From a checkpoint of a small mixture-of-experts model trained on Wikipedia: width 96.
Below are experts of layer 5 (counted from 0) of a mixture-of-experts language model. Rows are named router (the router's row for the expert), up (a neuron's input weights, with its number), down (a neuron's output weights, with its number) and show model dimensions 0-95. Each number is 128 + 24 x the weight over its row's rms, rounded and kept within 0 to 255.
After each expert's rows: a language model's description of what the expert responds to. This comes from a sample of Wikipedia text that the model never trained on.

# expert 29
router [107  83 154 127 116 133 121 131 150 135  76  74 111 125 111 156 157 131 122 122 129 119 150 180 102 113 150 118 129 109 149  90 106 157 105 125 100 152 156 124 117  94  87 156 103 140 108 106 140 121 125 162  87 133 157 100  91 121 120  75 158 147 127 125 133 181 111 124 124 139 104 157 103 121 106 115 171 126  71 122 139 127 105 115 144 101 129 113 111 119 144 153 167 109 133 109]
up0 [163 135 126 156 124 135 159 132 115 128  83 110 157 118  98 140 142 109 156 120 103 133 140 153 107 183 151 131 153 134 116 114 142 119 116 146 184 138 141 171 135 144  96 158 110 129 150  98 155  97 149 157 104 159 142 159 107 206 142 129  91 121 145 113 137 130  93  94 166 130 111 143 137 152 165  96 121 116 120 171 137 145 154 160 145 134 126 110 160 110 135 146 102 157 141 128]
down0 [132 119 124 110  92 107 130 152 123 144  80 151 154  88 109 153 111  81  95 135 128  65 116 131 155 103  79 107 122 171 161 106 127 138 114 130 186 104  94 145 157 133 143 105 116 121 143 122 118 131 148 132 100 130 116  75 138 154 136 117 121 112 149 121 134 146  77 128 144 101 139 139 131 127 120 137 129 118 127 142 159 176  80 154 159 145 108 135 125 136 129  97  78 129 137 155]
Single-letter pieces c, C, p and P starting or splitting words, such as castles, Certifications, superimposing, Petersburg.

# expert 3
router [118  92 116 145 146 110 138 128 118 125 149  88 107 121 118 137 106 123  99 167 125  99 127 151  93 107 142 104 116  89 162  95 145  88 128 150 109 100  86 168 142  84  93 128 142 153 134 125 167  87 121 128 102 126 130  94 184 131 139 101 133 141 104 115 151 134  98 118 121 123 173 126 168 164 116 168 164 121 148  90 139 142 148 133  79 156 123 156 134 148 106 114 151 113 136 140]
up5 [117 124 100 192 127 176 136 139 107 115 176 160 120 122 150 145  83 161 119 127 178 127 124 146 139 141 139 151 124 111 105 110 115 104 123 111  93 138 153 117 140 100 137 119  88 125 132 109 172 145 147 121 135 139 152  91 173 125  92 117 115 155 168 103 122 146 133 109 166 123 141 154  78 126  95 142 123 158 120 154 128 119  98 141 117 118 171 129 161 127 127 127 173 172 107 116]
down5 [115 145  88 120 102  86  89 113 133 144 116 110 128 145 143 136 158 113 129 143 126 130 109 119 122  87 110 123 114 132 136  99 109 118 108 102 160 163 150 142 128 150 140 116  87  93 118 151 135 108 100 139 167 146 154 164 166 130 161 141 106 119 126 170 159 181 116 140 154 131 136 126 101 200 133 170 109  94  78 184 161 134 128 106 128 150 115 123 106 111 106 117 117 135 140 134]
Tokens closing a table cell or list item in sports, election and astronomy tables, such as Championship, Stadium;, Spacewatch, pipes, and suffixes like -ae, -ade.

# expert 61
router [133 109 144 142 102  98  94 116 147 104 135 107 170 114 134 118 172 162  87 183 164 132 114 118 154 119 131 113 143  98 125 138 105 156 187 105 100 136 122  95 112 162 128 140 111 112 121 121 108 135 149 159 121 105 147 115 103 107 113 161 163 103 155 115 108 147 106 130 102 153 114 143 103 128 169 109 142 104 126 122 162  81  91 152  97  98 120 129 115  87 143  89 110 106 119 152]
up5 [129 113 105 154  97 153 162 136 132 109 124 129 131 109 122 102 105 119 106 121  85 115 117 101 165 185 157 109 138 138 106 124  81  80 103 119 111 118 136 105  69  99 114 134 154 117 124 114 147 120 151 186 106 146 124 119 139 129 133 141 149 118 127 111 120 145  77 131 139 109 102 127 155 177 162 123 124 122 123 149 133 160 183 117 169  90 113 124  79 100 109 129 134 118 132 152]
down5 [117 124 135 126 158 120 175 136 120 149 139 117 109 168 136 105 126 101 153 188 131 159  96 118 179 166 141 116 113 126 151 132 168  97 144 120 137 131 117  91  92 114 128 118  98  71 146 142 165  91 119 173 137 109 113 120 183 129 128 143 154  87 125 158 117 150  99  89 147 114 128 131  86 111 131 132 135 130 120 139 132 149  90  89 102 107 152 104  99 131 123 158 132 130 127 142]
First pieces of lowercase words after articles or adjectives, especially a lone e, e.g. e-ye, e-ggs, e-quation, s-outh, high, water.

# expert 28
router [133  96 154  91 134 124 137 151 164 122 120 124 103 116  93 122 118  99 108 159 106 100 132 123 136  87 138 100 130 161 163  99 103 159 124 164 131 125 147 166 131 147  94 126 113 154  88 115 113 191 133  97 117  76 110 107 128 138 157 120 129 154  93  99 154 144 104 116  81 167 156 155 134 150 102 146 146 146 115 126 139  90 130 106  93 155  99 135 110 146 114 126 146  90 128 151]
up1 [135 123 131 133 113 171 146 107 101 111 145 158 153 142 144 123 140  85 117 159 120 144 187 156 123 121 128 174 131 134 124 135 157 173 139 168 132 110  82 115 135 128 132 140  95 136 120 137  96 122 139 137 164 173 139 131 101 143 146 120 133 133 148 114 145 172 157 154 101 137 104 144 124 107 124 135 108 119 129 165  94 117 110 156  96 111 136 135  76  89 123  63 130 181 123 154]
down1 [106 158 109 117 107 123 130 118 115 110  94 145 149 132 131 103 118 158 104  91  90 154 105 127 142 115 132 130 131 112 146 133 146 174 167 177 115  81 116 123 117 125 143 126 166 137 139 133 157 161 131 117 148 147 191 123 102 125  95 138 168 154 149 114 181 103 105 126 113 135 113 136 102 140 159 102 143  80 149 174 117 137  94 141  87 151 135 101 150 117 123 111 158 108  99 160]
Period in abbreviations like vol. and No., States after United, month names, and clause-linking words such as which, where, and.

# expert 31
router [152  82 151 143  84  97 113 157 179 155 168 130 105 140 119 101 107 138 109 144 136 133 105 115 152 103 118 124  82 100 143 111 126 130  87 129  93 131 130 130 138 134 136 152 138 112 101 105 151 168 127 109  95 105 155 135 156 119 135  76 143 146 134 147 166 140  81 139 109 171 126 106 106 111 141 141 155 166  75 108 152 110 120 140 114 161  99 132 123 155  91 139 128 100 129 102]
up0 [123 179 149 137 145 145 108 119 117 144 126 154 117 142 156  97  82 139 137 174 156 123 130 146 136 104 117 125 173 115 137 147 164  66 125 173 114 141 145  97 102 158 130 141  96 107 156 104 162  93  98  97 147 150 160  75 124 146 110 103  98 107  90 128 115 130  98 147 113 142 124  93  97 118 106 108 149 160 131 162 142 125  91  99 131 126 149 139 120 131 110 103 114 152 116 137]
down0 [122  97 153 174 134  98 132 106 107 116 149 121 136 133 123 178 140 113 141 135 135 159 135 110 120  83 170 155 116 164 118 112 111 120 108 136 159 104  80 119 128 129 118  77 142 157 135  97 124 173 108 159 138 115 146 101 118 100 113 135 167 137 101 136 101 123 119 117 162 183 127 120 124 136  71 119 152 151 148  73  76 106 120 131 117  95 130 139 119 125 169 109 119 134 118 136]
Digits and zeros inside numbers in tables and statistics, plus a word-initial N or n, e.g. 500, 679, Viet Nam, NCAA.

# expert 30
router [107  96 124 137 147 171 149 157 146 107 145 144 104 111 100  97 131  91 165 142 115 142 118 122  97 124 137  99 118  92 116 108 114 109 100 125 104 145 117  80 172  95 125 131 151 129 107 162 148 161 168 119 104  84 119 133 121  96  98 153 107 141 119 129 106 111 107 167 150 139 146 127  87 108 145  88 109 172 132 134 154 162 124 111  93 158 142 154 114 130 138  81 148 141 130 171]
up5 [130  55 140 125 147 161 127  98 112 100 101  98 118 116 146 113  85 140 123  87 171 153 169  98 112 120 129 132 106 108 165 130 132 125 134 138 138 117 150 107 136 131 143 116 109 104 144 131 105 114 172 129 143 128 157 127 160 151 119 110 129 133 142 151 125 138 137 161 151 125 119 108 148 122 138 177 114  83 118 106 132 168 113 127 111 118 115 112  65 180 151 109 179 147 120 171]
down5 [137 140 119 125 152 173 104 105 114 103 114 113 148 107  83 128 146 126  95 100 101 136 119 172 126 112  82 164 145 111 124 111 108 169 108 141 126 158 125 108 128 141  90 136 142 147 136 139 113 117  94 139  95 149 121 113 109 124 118 105 125 112  90 181 150 129 114 162 135 179 152 111 113 119 166 154 141 102 143 142 159 115 150 125  83 161 118 147  71  77 112 145 108  99 129 110]
Single letters or short pieces inside foreign names and words, especially g and accented vowels (Viare-g-gio, Ingebor-g, me-ī-s).

# expert 49
router [ 83 111 125 151 163 114  87 128 136  92 134 157 141 141 132 155 151 122 116 119 199 151 118 139 110 103 140 133 166 134 118 108  91 178 105 148 108 121 170 142 158 118  95 118 110 149 128 127 179 125 117 122 130 139 102 152 161 169 110 103 186 157 121  97 133 118 140 113  94 159 148 146 154 122 127 156 106 124  98  89 143 103 129 144 137 155 122 120 141 152 166 127 136  95 119 138]
up5 [104 126 163 100 122 114 109  76  72 113 151 101 143 129 116 165 153 162 114 165 144 152  88 113 127 130 115 145  94 137 133 100 119 128 166 111 101 102 124 108 131 134 117 118 114 109 162 147 151 168 143 100 165 103 101 146 115 118 127 141 142 126 161 149 162 146 142 131 179 175 115 150  92 131 153 145  71 146 152 116  94 139 136 126 147 132 103 121 126 155 102 116 109 154 154 101]
down5 [140 115 157 140 132 102  84 122  92 128 101 131 136 181 107 157 118 138  73 161 151 152 134 141 124 141 123 141 104  93 118  96 128 122 128 116 111 102 108  80 135  73  87 123  91 104 126 163 153 136  87 176 140 172 121 177 149 146 130 144 117 113 114 148 167 121 142 107 145 144 171 129 112 157 146 152 120 108 145 125 148 112 127 134 132 146 103 149 153 145 157  99 146 100 117 138]
Pieces such as ap, op, ock, amp right after an initial consonant piece, e.g. n-aped, tr-apped, P-aper, st-ock, s-ec.

# expert 36
router [118 142 154  95 152 145 127 152 126 101 150 113 103 119 114 116 142 114 110 146 117 161 183  93 150 111  96 148 120 143 124 170 122 141 117 142 133 138 121 103 163 136  86 126 141 138  94 161 119 160 123 144 115 106 123 161 118 136 148  91 168 137 109 137 178 185 134 177 130 149 148 153 129 136 110 148 136 169  73  93 154 138  84 123  95 141 138 153 124 140 119  87 112 113 149 110]
up0 [177  68 120 122 124 139 143  90 100 118 145  90 103  64  82 158 127 103 122 132 138 154 101 150 103 124 100 143 125 152 125 137 136 159 174 141  83 105 136  92 129 137 157 111 112  92 111 115 121 112 102 134 133 103  98 123 101 147 133  74 125  94 141 136 125 143 109 113 121 187 120 104 111 124 111 160 112 138 141 133 128 110 117 130 120  97 124 133 110 108 139 110 167 166 130 100]
down0 [ 76 152 123 148 124 112 109 104  87 141 131 153  86 158 141 140 101 127 134 148 135 113 116 127 144 136 141 134 152 126 120 101 165 135 132 109 120  70 140 122 163 141  84 138 136 132 147  87 174  96 160 109 175 132 121 130 147 161 116 128  99 100 138 153 168 126  64 151 153 157 130 134  93 118 159 124 135 124 169 142 140 133 162 143 131 123 131  96 139 112 159  91 162 146  94 124]
The letter m in units and words (50m-m, 250-mile, mixed), plus inner letters of surnames, often near coordinates.

# expert 58
router [ 91 137 145 145 108 114 137 106 155 147 167 124 122 120 113 111 114 124  93 130 126 117 116 147 124  85 132  83 155 133 128  94 111 188 125 143 114 128 123 148 168 153 115 108 150 137  67 109 122 188 135  90 124  98 154 107 131 119 138 116 117 133  98 144 124 161 118 144 134 158 158 139 114 121 128 181 186 119 111 111 147 114 143 123  98 148  96 153 138 158 116 142 137  66 109 131]
up5 [130  80 128 151 104 122  74 131 124  93 162 118 126 149  92 153 122 134  91 157 126 127 103 148 112 105 135  97 121 141 143 178 146 116 146 110 100 100 137 104  94 134 155 142 116  80 144 113 160 126 121 140 109 102 159 116 106 142 136  77 163 136 125 148 124 168 171 133 134 121  93  98 169 104 102 130  90 150 127 143 132 180 139 151  98 132 110 157 120 148 164 104 111 122 131 109]
down5 [110  82 120 156 151  92 169 142 104 152 127 157 116 168 155 111  96 123 116 106 154 117  93  86  84 130 161 125 122 122 127 134 161 106  99 136 140 160 140 164 129 144 110 117 107 137 102 138 122 153 123 155 112 113 110 161 108 103 147 115 139 115 137  71 120 166 137 143 125 117 150 130 112 123 106 143 162 141 130 147 166 153 119  97 166 103  77 100 127 156 138 164 140  92  82 128]
The infinitive marker to after verbs like try or plan, range to between years, and modals such as would, will, could, can.

# expert 25
router [ 91 152 125 140 116 104 133 117 120 148 137 117 125  98 144 157 118 117  90 158 130 173 115  90 148 137 134 173 113 110 148 131 108 114 195  89 114 130 150  96  95 117 121 119 135 111 156 140 124 174 116 149 125 128 100  98 107 110 148 119 153 131 132 123 155 134 135 126 181 146 145 154 141  92 150 101 146 117 162 104 141 146  84 127 130 113 199 162 178 129 139 126 150 136 136 154]
up5 [126 168 113 124  86 124  92 147 134 150 138 140 146 134 140  75 151 151 130 147 149 112 123 118 132 167  87 131 139 105  94 120 152 119 113 129 151 125 111 141  94 109 151 147 190 136 156 108 158 168 127 109  81  87 169 124 136 123 147 146 129 109 124 116 126 117 110 152 173  80  85 140 150 136 121 175 123  93 136 116  88 139 167 122 124  92 108 114 142 136 162 155 146 120 134 125]
down5 [114 150 162 148  99  82 138 128 162  73  85 110 133 144 131  87  97 125 133 171 149 136 115 118  97 177 136 188 143  89 105 144 149  97 126 131 177 110 185 157 131 123 161 104 126 110 149 124 127 162 128 144 108 121 121 120 119 104 140 165 114 104 157 151 122 152 131 134 138 120 117 126 109 144 121 167 118 132 137 100 141 127 154  96 141 106 106 125 138 159 121 132 146 170 163 146]
Middle or final word pieces of common adjectives and nouns, e.g. g-iant, histor-ical, s-erious, hor-se, plus words like old, red, city, world.

# expert 46
router [146  89 157 137  86 139 145 145 156 124 158 122 136 127 110 137 137 120  85 117 110 113 113 121 139  91 151 117 147 124 154  80  94 160  95 127 126 161 121 156 166 115 109 122 159 165  84 136 121 134 116 108 118  87 124 116 135 121 157 118 155 103 119  97 150 156  94 159 124 159 154 151  97 130  99 159 170  97 116 132 143  73 121 112 120 150  98 160 142 152 112 129 131  76 123 157]
up5 [115 115 141 168 115 151 146 122 130 113 108 104 114 160 151 166 139 109 166 150 111 118 118 160 105 139 153 159  99 135 164 121 168 154 125 122 138 145 153 139 155 137 139 141 167 100 139 155  82  83 135 109 142 120 113 171 126 169 120 136 127 181 136 145 120 131 134  90 141  78 157 126  91 122 139  97 117 132 122 151 108 142  92 122 152  94  88 171 101 127 112 177 151 133 111 144]
down5 [115  99 129 146 128 137 131 111 115 150 113 149 137 152 158 101 128 114 143 115 118 105 116 105 108 149 126 112 159  97 137 133 166 156 121 113 116 123 102 113 135 103 166 133 132 122 148 128 147  92  96  92  82 140 106 151 131 137  95  89 122 138 135 129 127 115 111 127 127  62 106  90 106  89 142 122 165 128 148 160 163 110  90 135 147 129 159 142 148 167 200 182 103 133  89 130]
Single-letter word starts and short function words like d, K, c, to, of, no, well, plus -ing endings after verb stems.

# expert 10
router [135 133 132  99 129 137 125 151 137 128 142 128 138 174 109 115 114 109 139 147 162  93 126 127 134 104 174 117 155 117 116 140 140 158 140 105  72 128 103 142  84  75 117  94 157 133 148 134 135 145 135 100 125 104 118 163 149 113 116 122 168 147 124 111 133 110  86 143 125 132 156 156 137 150  85 162 120 147  67 125 120 164 190 124 120 163 100 187 135 117 113 106 128  98 128 127]
up16 [107 130 105 137 146 142 115 120 138 146  67 109 102 101 115 117 138 143 149  69  88 134 129 157 121 108 142 151 102 117 137 148 169 129 146  69 134 110 116 152 112 128 121  85  84 136 140 114 123 142 112 124 108 140 132 117 123 154 153 144 139  99 134 156 134 133 135  97  99  36 118 141 137 127  89 125 105 124  69 117  94 135 170 136 140 162 113 144 109 137 136 109 130 131 110 129]
down16 [101 134 123 129 100  95  85 154 113 117 134  98 119 115 133 124 121 177 113  84 125 156 157 137 137 109 126 142 130 158 155 121 168 138 124  81 150 106 169 109 125 158 106 158 128 127 117 126 121 115 137 132  98 127 178 152  61 142 172 155 112 121 117 121 124 163 114 107  93 107 168 145 129 148 151 114 141 162 122 111 103 101 142 126 114  99 100 156 139 133 150 190 144 118 147 102]
Word-final plural or verb s after a noun stem (steps, months, marks), plus raw byte pieces of Cyrillic, Thai and other non-Latin scripts.

# expert 48
router [106 104 161 106 117 127 142 129 163 156 140 125 109  92 123 130 133 141  90 148 108 162 121 134 129  85 129  98 136 108 159  90 118 170 102 127 115 131 114 148 156 119 140 119 150 132  90 101 131 164 140  79 112  77 107 108 140 115 165 114 171 134 113 134 122 121 113 112 113 169 160 144 131 148 120 174 157 112 124  84 166  88 162 123 134 156  96 124 156 151 104 148 151  80 123 124]
up5 [128 140 121  90 121 135 115 120 126 155 158  83 133  77 139 103 103 131 157 174 141 125 149 136 131 131 146 147 108 138 118 114 130 117  97 116 158 147 149 141 102 134 149  95  64 122 164 140  93 114 188 171 163 114  79 132  91 101 185 126 160 155 127 111 134 151 134 156  98 129 133  83 143 147 133 107 127 114 115 118 155 126 128 141 107 151 158 134 158 131 120 140 131 159 129 103]
down5 [186 103  87 137 133 147 136 115  87 111 138 117 105 162 123 103 131 144 112 133 164 102 124 129 135 148  92 113 174 144 106 131 102 148 135 137 112 102 147 134 109 130  82  95 102 139 146  92 159 121 102 119 117 121 160 142 157 115  92  99 120 134  46 138  87 173 134 146 150 178 155 148 129 145 126 162 108 119 129 126 139 130 140 128 110 149 141 159 107 120 121 113 151 113 126 166]
Articles, "that", "such", "there", "year" and words like National or International, in narrative and infobox prose.

# expert 35
router [104 116 145 138  99  93 177 100 166 128 137 129 107  89 105 144 120 122  99 176 114 130 113 125 164  94 159 118 120 107 130  92 125 154 104 131 137 137  96 143 154 166 117 137 126 109  84 107 119 153 116 108  92  77 154 106 146 104 153 150 138 188 130 121 149 155 108 114 100 172 151 123 116 129 133 147 155  92  88 133 145 116 144 140 139 154 121 166 128 110 116 137 125  93  96 100]
up10 [132 129 156 114 139 123 142 127 160  96 104 114 117 123 151 144 121 143 117 147 101 106 125 144 128 154  61 182 104 128 146 110 139 131 143 121 124 131 123  97 153 139 142 157  97 127  90 111 156 115 109 132  92 176 150 131  60 137  94 142 171 139 102 123 160 127 139 125 115 107 113  90 123  88 130 160 113  85 122 130 113 147  99 132 164 102 117 129 103 100 181 154 115 123 154 159]
down10 [177 120 131 159 147 127 151 101 161  98 133 159 114 115 147 152 129 110 107 103 135 112 121 129 145 147  95 159 159 142 124 123 127  94 174 135 161 151 131 111 161 165 112 146 125 114 123 168  76  95 107 122 108 118  67 171  93 145  99 124 111 148 182 108 123 140 143 137 166 122 148 131 122 132 156 102  90 102 141 162 135 128 137 169 122 160 111 123 114  84 143 151 128 111 124 126]
Adverbs and sequence words like only, also, then, later, again, However, and endings ly, ially, ately, as in Previously, popularly.

# expert 34
router [ 96 133  88 114 147 141 161 106 113 168 153 138 118 163 104 142 152 108 146 106 163 137 124 108 158 137 148 113 115 104 154 108 128  48  67 143 132 153 118  98 139 110 101 106 157 152 163  88 149 121 127 138 142 176 122 173 118 185 161 112 132 137 104 172 105 121 141 137 137 161 147 145 105 111 139 113 122 141 135 117  99 101 107 110 135 115 116 140 130 124 115 117 149 133 107 113]
up15 [169 120 131 110 157 126 176 139 115 141 138 123 140 130 146 101 128 137 141 113 184 106 122  99 125 143 105  99 113 108  81 141 127 121 136  76 139 124 121 211 116 147 176 134 123 111  92 129  93 159 162 149 107  90 109 112 126 136 124  95 111 139 130 124  92 127 149 133 142 136 100 130 121 115 114  94  94 121 122 111 138 128  78 112 166  99 179 144 142 143 131 155 152 124  97 119]
down15 [154 115 169  91 132 121 117 153 120 131 128 119 122 120 157 137 102 104 105 126 134 123 104 137 131 105 158 134 129 123  93 126 132 105 134 118 136 134  76 170  99 138 155  71 101 133 106 122  88 138 108 102  66 116 123 124 131 145 126 128 100 129 130 104  85 125 180  87 137 175 140 115 163 142 120 108  80 159 136  97  89 128  82 144 122 109 103 127 128 158 171 109 113 118 101 117]
Mid-word pieces of official and institutional nouns after a capital letter, as in Chancellor, President, Council, Government, Republic, Court, football.

# expert 45
router [122 113 124 138 100 149 161  97 122 112 156 101 100 147 115 157 101 117 186 117 149 112 147 117 107  99 135 175 101 103  83  80 168 161 140 167 132  96 119 139 137 101 108 119 108 139 132 111  86 135 162 129 162 126 136 137 104 170  80 173  89 137 112 147 108 141 154 144 142 136 168 160 150 106 120  81 111 139 143 104 112 126 131 109 155 118 106 120 145 137 107 124 138 137 114 111]
up5 [161 124 137 146 124 156 122 138 121 145  94 102 162 100 166 113  75 106 112  95 147 135 170 172  70 151 136 101 141 136  98 107 123 148 135 157 135 148 155 114 119 140 145 176 114 149  99 154 141 131 129 170 133 154 140 143 117  97 129 155 114 123 154 126 159 138 131 125 124 123 118 127 100  95 108 152 119 114  72 116 165 147 120  97 110 118 138 141 190 162 143  93 127 106 102 142]
down5 [120 180 116 167 111 103 165 121 193 125  88 139 113 127 124 115  99 110 140 119 148 168 112 134 101 153 146 113 180 139 132 104 139 142 116  84 162  94 149 114 129 143 121 135 129 128 167 113 143 156 128 151 124 144 147 119 129 146 160 129  97 138 126 117 180 135 108 171 142 104 109 111 140 144 145 147 105 106 166 188 126 132 153 131  97 128 152 122 114 138 122  83 120 146 164 163]
First names and surname pieces of people, especially common English names, such as John(son), William, David, Mc-Govern, Jordan.

# expert 40
router [133 123 102 129 138 114 109 114  94 175  73 177 109 138 130  94 135 126  83 101 120 123 126 135 157 135 131  81 104 121 140  80 108  98 125 129 110 114 104 114 129 108 112 143 118 151 145  97 131 108 158 155 107 107 109 119 175  89 156 104  84 155 135  81 146 109 126  68 112 118 137  84 137 143 144 101 146 110 123  89 147 145 112 135 118 106 111 134 151 106 153 112 105 126 156 111]
up5 [143 166 116 142 151 147 124 132 155 125 132 145 105  96 139 128 104 110  94 158 130 126 141 155 179 121 148 135 133 139 145 154 149 123 121 113 122  88  98  75 171 127 148 157  88 118 102 158 130 106 115 136 144 155 123 134 126 113 130 171 101 164 178 138 119  94 150  63 121 115 120 134 172 143 150 171 110 100 101 154 112  96 124 130 151 133 114 100 110 110 132  98 111 107 105  85]
down5 [125 127 170 109 134 135 134 120 146 165 143 139  95 154  86 135  97 161 133 131 130 135 150 157 161 110 145 140 108 126 153 143 207 142 126 119 138 158 134 129 191 132 133  92  62 116  94 110 137 128 123 119 128  91 100 103 109  97 123 158 154 154 151 135 108 119 118 127 113 154 142 130 120 116 153 154 109 126  84 168 142  88 140 106 135 157  96 142 110 143 156 139 146 121  91 121]
Labels, dashes and line breaks in infobox lists and section headings, such as Established:, Location:, Class:, Born, and ==career==.

# expert 5
router [116 142 158  89 129 106 103 170 156 124 128 153 142 139 108 127 120  88 133 116 125 141 160 175 122 104 173 132 131 107 152 123 116 128 136 163 115 118 150 147 130 148  89  86 100 147  96 126  94 118 129  97  93 100  95 143  86 133 159 150 109 143 125 124 123 135 126 163  76 146 151 154 106 152 152 145 152 112 134  90 124  96 135 114 146 130 145 146 146 158 129 112 140 105 116  48]
up2 [136 144 108 126  95 144  70 147 137 162 100 116 140 106  91 103 113 102 151 151 145 126 128 139 111 134 119 140 150 177 138 123 148 163 157 101 104 125 119 150 138 189 126 127 150  92 134 149 106 104 118  95 112 115 145 185 159 157 109 149 111 120 129 173  87 112 136 125 110 137 102  83 106 102 174 118 116 121  86 133 106 119 138 117 142 135 116 119 127 149 122 161 104 182 132 116]
down2 [100  97 113 145  91 156 119 160 130 113 110 116 147  85 106 144 142 142 148 121 119  95 139 121 110 159 166 166 116 171 119  91 161 120 143 128 149 147 179 186 128 144 131 141 119 122 141 148 107  80 145 122 119  87 108 120 132 141 118 113 174  97 118  84  93 163 100 115 115 105 111 101 113 125 152  86 127 132 120  98 154 127 139 108 115 141 177 127  88 115 139 137  94 108 135 129]
Early fragments of partly built words, mostly im after pr or in (primary, approximately), plus capitalized name starts like D, Pat, Thom.

# expert 57
router [111  64 142 108  90  97 150 116 122 148 113 118 123 168 109 153 150 121 100 147 127  91 100 126 135 110 126 120 162 127 132 121 118 151 118 105 127 152 173 127 143 142 115 112 121 161 153 123 117 162 162  98  98 101 106 173 122 121 129 173 146 152  87 145 136 146 125  86 143 155 110 165 182 133 106 135 154 134  81 135 148  88 153 101 111 128  96 106 157 144 138  90 142 119 109 134]
up5 [152  78 101 108 117 151 129 104 163 187  88 129 128  86 174 126 117 121 152 135 128 107 137 120 140 122  84 113 138 147 147 173 104 128 162 136 153 123 123 121 151 154  95  97 132 116  98 117 153  92 120 118 156 115 173 116 159 141  82 114 138 120 102 130 126 114 136 144 122  98 130 141 147 156 168  91 107 143  93 117 172 152 129 132 120 129 109 118 183 144 134 110 114 136 168 111]
down5 [ 96 136 135 126 171 109 115 130 124 140 128 111 126 129 118  77 112  95 131 105 164 119 108 124 127 119 107 120 104 110 150 144 112 170 121  81 127 209 100 140 111 128 127 109  96 129 158 155 112 107 129  88 136 125 141 124 162 112  84 118 146 139  93 132 138 108 126 148  53 112 137 100 162 152 148 149 115 148 116 164 139 109 139 113 110 104  79 142 123 126 146 111 140  76 114 126]
Word-start stems of ordinary nouns and verbs in prose, such as res(earch), res(idents), Sc, Per, Des, art, child.

# expert 56
router [103 109 120 131 116  63 139  75 108 111 129 132  92 113 102 147 168 128 118 167 147 120 110 175 133  97 155 115 143  81 117 155 145 141 106 153  96 125  96 127 194 124 146 142 113 141 127 120 113 123 134 113 135 129 102 159 151 109 162 110 132  84 129 133 118 107 145 116  98 107 133  98 121  90  97 147  99 141 154  97 152 111 112 141  81 116 114 109 138 105 161 134 145 102 161 121]
up5 [131 129 105 170 142  87  96 109 142 131 124 145  99 122 127  96 173 155 128 118 101 112 117 146 108 148 149  93 116 140 127  94 172  78 118 168 130 134 136 112 159 165 114 138 165 122 135 126  99 173 101  83 159 130 177 142 146 162 141 138 136 128 126 128  98 137 131  82 106 127 117  84 141 120 111 155 135 100 129 130 110 121 135 164 146 112 152 131 115 157 140  69 138 141 171 137]
down5 [150 103 128 115 134 158 101 112 165 133 124  94 155 175 163 109 145 131 134 133 132  75 136 102  89 139 109 170 135 108 119 149 133 150 103 129 143 148 158  75 109 121  86  82 126 114 124 108  95 134 146 151 172 104 141 111 113  95 122 153 135 113 121  97 142 133 155 121 127 130 146  93 142 113 128  90 121  86 101  84  88  83 155 106  96 128 142 119  96 119 135 129 121  93 137 143]
Sports words such as team, season, round, championship, play, points and yard in game and career reports, as in 24-yard touchdown.